config = dict(
    n_layer=14,
    d_model=320,
    n_experts=16,
    experts_per_token=2,
    d_expert=144,
    d_shared_expert=0,
    activation='gelu',
    moe_layers=[0, 1, 2, 3, 4, 5, 6, 7, 8, 9, 10, 11, 12, 13],
    router_score='softmax',
    normalize_top_k=True,
    routed_scale=1.0,
    balance_loss=0.00396,
    balance_bias=False,
    router_z_loss=0.001,
    init_std_router=0.0315,
    lr_router=0.000295,
    vocab_size=32768,
    norm='layernorm',
    norm_eps=1e-06,
    tie_embeddings=True,
    optimizer='muon',
    lr=0.00141,
    beta1=0.9,
    grad_clip=1.0,
    batch_tokens=32768,
    seq_len=1024,
    train_tokens=283200000,
    steps=8643,
    dataset='wikipedia_en',
)
Below are experts of layer 11 (counted from 0) of a mixture-of-experts language model. Rows are named router (the router's row for the expert), up (a neuron's input weights, with its number), down (a neuron's output weights, with its number) and show model dimensions 128-159. Each number is 50 + 15 x the weight over its row's rms, rounded and kept within 0 to 99.
After each expert's rows: "raises" lists some tokens whose logits its average output raises strongly, later layers aside; "gets" lists some tokens that make up at least twice as much of what it gets as of all text. This comes from a sample of Wikipedia text that the model never trained on. Tokens count by the router's weight.

# expert 13
router:71 76 52 25 56 46 77 58 45 48 32 50 39 19 46 62 43 34 88 79 47 56 61 49 26 82 31 52 52 48 57 49
up0:60 51 57 44 38 40 45 36 56 45 46 00 55 52 47 57 29 37 50 64 66 58 45 47 42 72 54 42 50 40 44 46
down0:45 69 53 25 65 46 40 50 45 64 67 93 45 38 43 47 64 40 54 40 58 67 79 38 28 53 52 49 39 64 55 50
up1:55 31 35 58 45 21 57 38 51 37 41 37 40 53 42 37 38 22 68 46 32 48 60 59 17 71 65 64 61 26 64 64
down1:33 31 57 49 61 48 21 37 61 32 47 69 47 59 34 49 42 95 57 25 43 54 62 30 60 49 48 46 30 50 34 46
up2:42 20 42 68 35 33 32 68 46 51 79 40 54 32 29 57 22 57 35 41 62 38 52 22 45 55 63 81 60 58 39 49
down2:64 55 56 49 35 53 45 58 64 37 47 18 61 76 57 90 41 60 76 58 69 68 47 53 33 41 62 31 77 34 46 36
up3:66 51 36 25 64 36 61 31 96 20 38 72 69 21 43 33 58 49 64 45 49 47 49 84 44 36 37 73 62 56 30 70
down3:56 59 58 43 13 46 38 55 49 22 43 62 60 47 42 52 95 53 47 43 46 60 54 75 60 42 46 33 41 21 37 67
up4:65 46 62 56 28 54 64 73 51 77 46 36 49 41 30 72 41 71 58 62 61 60 37 50 73 31 51 51 46 58 35 62
down4:41 58 33 38 63 46 39 27 32 40 63 65 82 92 65 09 48 48 49 27 55 66 57 31 33 77 55 45 18 37 38 54
up5:48 64 60 66 55 14 58 57 66 28 52 52 62 57 29 70 28 57 34 58 45 54 59 31 42 56 50 45 29 36 65 64
down5:49 34 41 60 39 64 45 52 48 39 44 73 62 32 55 41 67 40 43 60 42 29 51 36 12 27 50 49 61 56 53 66
up6:53 45 32 74 30 57 58 48 70 53 22 30 40 26 56 51 36 58 63 62 54 60 56 40 47 45 28 56 39 51 57 43
down6:05 48 71 23 68 53 30 49 17 46 59 42 73 57 50 60 70 44 36 51 66 31 32 56 60 65 68 47 43 71 79 48
up7:34 44 30 56 46 33 60 36 70 65 49 57 61 28 49 57 51 72 75 68 54 33 63 52 37 46 16 29 79 77 49 37
down7:52 52 37 60 62 40 37 62 47 27 49 53 84 68 49 29 42 52 32 41 31 64 55 46 47 52 79 23 51 44 50 39
raises: " ", " A", " (", ",", " T", " C"
gets: "-", " |", " has", ".", " had", " have"

# expert 6
router:62 57 62 49 68 47 43 56 44 68 40 46 46 49 25 74 10 37 43 38 56 40 65 81 45 77 25 23 49 73 46 58
up0:53 27 83 65 77 43 31 65 42 55 33 47 58 75 45 53 26 66 42 47 46 31 62 49 62 54 53 44 53 27 36 38
down0:50 64 45 60 46 25 50 63 51 59 58 45 80 54 35 45 48 42 45 37 37 39 60 55 21 26 54 72 74 59 48 49
up1:61 48 54 80 75 49 32 59 32 29 50 22 54 40 28 66 81 42 35 52 73 68 41 65 56 37 46 47 49 52 68 35
down1:54 62 64 22 58 51 61 58 30 28 55 65 64 70 64 60 52 50 73 40 35 40 57 51 46 32 70 65 43 70 53 61
up2:50 37 49 50 45 13 32 30 55 70 23 44 79 66 22 65 59 41 29 44 25 57 60 57 33 70 30 32 50 66 66 45
down2:39 67 42 30 38 77 57 64 75 55 66 52 48 28 46 40 38 19 54 55 70 45 63 39 49 42 55 57 56 75 21 57
up3:53 50 25 41 51 50 44 78 34 55 58 44 52 40 36 62 21 54 54 37 72 30 42 55 19 59 55 49 82 26 72 54
down3:33 46 63 53 32 49 50 55 40 42 64 65 53 34 58 60 82 61 53 40 43 52 37 41 29 60 56 47 40 51 39 39
up4:53 45 42 46 35 44 32 58 42 58 40 31 70 54 75 37 67 25 19 37 53 44 45 48 62 42 54 38 48 69 62 62
down4:15 61 63 71 51 28 57 57 60 38 38 66 35 62 55 48 55 27 35 39 44 51 62 41 47 46 45 66 61 43 49 33
up5:44 50 92 53 25 39 48 75 37 53 49 47 87 42 46 63 45 50 32 45 55 54 52 34 45 33 65 46 57 63 53 63
down5:67 40 74 49 62 66 47 56 42 60 45 34 41 30 73 39 33 52 61 33 25 84 39 56 32 51 52 49 56 33 48 64
up6:60 50 44 48 66 54 34 54 36 88 59 50 69 53 71 42 31 61 35 44 68 32 54 66 33 67 68 41 74 48 37 47
down6:57 71 26 38 49 62 56 24 46 49 46 62 75 61 32 47 45 63 63 33 54 52 63 46 25 64 37 63 51 58 70 48
up7:45 44 30 45 53 35 77 48 40 68 58 34 56 59 63 70 37 65 28 38 51 44 51 51 45 54 43 33 56 29 64 41
down7:42 64 50 65 58 48 59 55 59 31 61 50 71 46 37 56 36 32 44 72 51 61 28 46 63 61 69 39 52 50 59 66
raises: " |", " new", " "
gets: " ", "-", "\n\n", "\n", " |\n", " /"

# expert 3
router:49 64 41 36 54 46 54 50 28 61 42 41 38 47 19 47 60 60 76 44 55 44 60 35 59 53 52 74 40 26 40 65
up0:50 01 50 49 49 34 74 29 52 50 77 44 71 49 65 61 39 58 72 63 47 61 63 27 54 57 55 75 30 40 35 68
down0:46 78 55 71 36 33 21 55 58 38 58 57 53 65 51 29 49 64 42 32 49 48 31 47 47 62 29 27 67 48 57 29
up1:42 61 64 44 78 33 37 77 59 33 77 41 54 35 29 34 84 36 76 46 52 22 71 38 36 63 22 37 64 72 51 62
down1:53 52 33 46 66 48 76 71 69 30 43 49 45 58 62 62 54 39 22 68 44 48 59 61 29 61 54 53 69 56 51 24
up2:53 64 39 74 51 28 47 46 54 46 54 31 17 45 37 61 42 52 39 23 53 82 57 65 29 63 46 45 51 53 27 74
down2:38 39 35 26 42 49 67 56 51 35 44 72 68 59 64 54 63 41 31 63 62 37 35 62 61 70 40 42 43 60 37 48
up3:33 35 34 66 50 48 48 32 43 69 53 30 52 44 63 89 68 61 51 45 67 39 40 13 77 43 52 38 51 62 42 67
down3:53 46 65 40 52 22 33 41 57 63 68 70 33 75 55 36 73 35 56 59 62 69 62 34 51 33 45 51 39 61 57 35
up4:78 62 44 39 59 23 36 67 28 65 54 53 67 68 54 28 52 60 28 58 32 58 56 35 54 31 45 40 34 51 62 41
down4:45 42 61 41 60 57 50 55 69 33 42 52 47 43 35 47 40 35 47 56 50 43 34 51 64 70 45 37 72 21 57 82
up5:62 72 21 44 47 57 76 22 44 58 41 58 45 45 39 64 46 57 54 62 60 26 93 47 59 36 30 68 51 66 50 20
down5:34 44 78 99 59 78 38 69 77 51 57 60 55 37 49 49 35 68 42 28 65 55 35 44 64 65 51 30 49 53 69 52
up6:35 60 65 41 73 27 45 67 39 53 39 38 55 52 55 50 65 63 18 73 47 20 26 50 33 43 70 46 63 46 32 54
down6:67 45 67 34 53 34 86 56 30 55 21 61 43 31 51 43 34 37 67 18 39 61 61 64 28 11 78 51 33 63 43 53
up7:21 55 34 51 82 41 51 62 36 46 51 69 14 30 44 51 46 92 66 44 55 34 75 42 61 19 57 51 27 18 55 26
down7:59 76 72 64 38 34 63 54 73 71 54 48 38 60 35 40 32 44 46 89 73 47 64 37 48 60 36 49 55 61 56 52
raises: "200", "199", "201", "198"
gets: " ", " |", ",", "|", " United", " South"

# expert 9
router:67 49 36 46 39 60 66 77 22 39 52 40 52 40 65 59 25 47 56 41 65 45 52 44 52 56 19 48 52 70 56 61
up0:64 46 66 42 37 56 81 41 57 72 34 38 36 34 50 48 64 56 35 51 62 37 63 40 73 66 54 48 53 57 46 37
down0:34 54 50 50 38 56 49 50 63 70 75 42 40 64 51 39 25 39 63 57 50 62 53 58 54 30 46 39 32 54 44 48
up1:31 66 48 48 59 51 42 30 43 48 61 16 35 55 68 66 55 23 48 36 33 62 63 35 56 45 19 72 62 53 58 49
down1:37 65 53 68 58 65 39 26 42 64 38 59 47 43 31 69 80 64 66 51 33 42 58 34 49 38 63 43 69 44 79 54
up2:69 64 48 62 35 59 48 56 00 55 42 51 62 60 60 58 32 23 68 35 56 82 50 74 48 50 69 63 43 34 35 47
down2:50 59 36 56 55 31 76 27 40 46 46 62 50 85 37 53 08 43 15 41 61 46 45 37 33 50 76 44 57 60 67 66
up3:61 56 44 43 66 55 48 33 54 43 39 29 35 50 18 51 23 48 49 51 20 53 89 53 26 53 39 49 43 37 33 89
down3:46 58 54 33 33 73 43 61 39 46 54 36 37 38 60 18 66 54 62 30 56 55 39 62 63 42 51 53 46 30 70 28
up4:33 29 66 43 25 59 50 34 39 70 45 54 29 78 55 62 35 30 49 87 59 69 62 44 09 76 27 76 62 61 64 55
down4:44 71 24 56 60 36 58 50 67 10 33 69 65 41 63 61 63 70 52 46 35 32 89 61 76 83 54 44 39 37 35 61
up5:46 78 61 49 35 79 58 74 47 66 65 42 38 20 61 85 45 72 35 56 61 55 61 47 70 57 35 66 41 60 64 40
down5:36 44 37 36 62 37 73 45 57 23 37 40 48 86 51 07 46 32 54 47 64 40 48 54 18 65 61 58 50 39 61 69
up6:58 61 34 29 41 65 73 31 61 54 59 41 41 25 31 59 58 40 56 66 83 65 41 71 54 62 50 56 63 75 67 32
down6:04 42 63 50 58 43 28 50 50 60 73 77 49 39 47 69 39 57 60 65 53 52 51 52 46 76 57 65 36 46 21 40
up7:70 49 64 52 51 61 66 32 39 77 43 53 19 26 44 36 45 51 45 28 75 28 35 60 45 64 74 69 48 31 33 67
down7:71 31 57 54 40 38 54 32 46 40 54 17 69 32 28 51 45 34 64 64 47 47 61 58 41 41 34 90 37 78 65 43
raises: "1", "2", "5", "3", "4", "0"
gets: ".", "\n", " |\n", ".\n\n", " (", "–"

# expert 14
router:49 56 36 33 18 66 30 75 49 48 56 39 51 54 44 62 33 24 53 60 36 46 32 51 47 70 23 48 27 65 68 45
up0:28 41 63 14 47 35 27 43 46 59 54 84 55 47 25 29 30 25 55 44 69 59 44 54 58 62 56 50 58 54 75 34
down0:52 30 40 68 19 58 56 46 41 66 38 53 28 35 36 75 54 26 61 41 72 63 48 50 44 50 33 54 38 57 84 41
up1:69 33 56 57 43 46 51 80 45 58 64 48 50 57 38 60 39 66 71 63 21 75 77 43 59 58 27 64 39 60 62 42
down1:22 37 53 48 51 60 56 49 43 32 85 64 40 53 61 41 30 50 56 67 45 39 47 63 28 40 55 71 44 51 29 56
up2:59 38 36 52 26 41 75 52 56 29 55 40 52 40 53 39 60 69 70 59 72 51 48 54 38 53 54 70 68 57 48 44
down2:30 46 35 50 46 64 47 73 36 47 64 41 42 21 39 67 52 24 55 47 33 54 44 57 48 72 36 76 26 39 70 42
up3:72 20 35 36 54 62 17 34 41 28 47 44 45 59 44 40 56 50 55 74 58 51 64 64 53 56 42 41 57 45 48 32
down3:39 63 70 46 43 52 59 34 68 37 69 64 38 52 58 58 52 20 62 50 35 58 80 46 63 60 29 36 45 47 51 48
up4:08 59 43 63 79 69 50 56 30 70 55 59 50 46 24 41 32 60 48 53 50 79 37 35 44 54 68 48 40 84 52 45
down4:48 50 55 44 65 46 52 47 52 28 56 69 39 27 44 22 64 39 26 54 69 63 61 35 39 36 48 40 57 42 59 35
up5:69 56 37 46 63 59 61 37 34 41 80 49 42 41 35 58 42 72 25 71 31 57 45 53 67 47 59 57 49 62 61 68
down5:43 58 58 49 44 42 61 56 73 59 53 56 45 53 69 69 53 42 33 88 20 75 68 73 74 38 55 38 31 32 76 12
up6:30 35 30 41 12 41 47 52 44 47 54 54 37 49 49 54 45 75 43 59 78 87 67 40 42 55 33 26 52 49 51 45
down6:35 51 50 36 75 49 45 14 37 31 52 41 36 67 55 47 62 42 83 20 45 50 61 62 49 27 43 62 51 20 32 58
up7:36 62 40 53 53 70 40 61 45 77 43 45 78 43 61 45 48 43 58 57 46 52 71 54 65 53 44 24 47 51 48 34
down7:49 60 29 48 57 51 44 49 65 55 58 52 61 89 50 53 08 62 44 45 40 38 61 53 47 58 64 26 33 64 50 57
raises: ",", " |", " (", ".", " and", " |\n"
gets: "0", "1", "2", "3", "4", "6"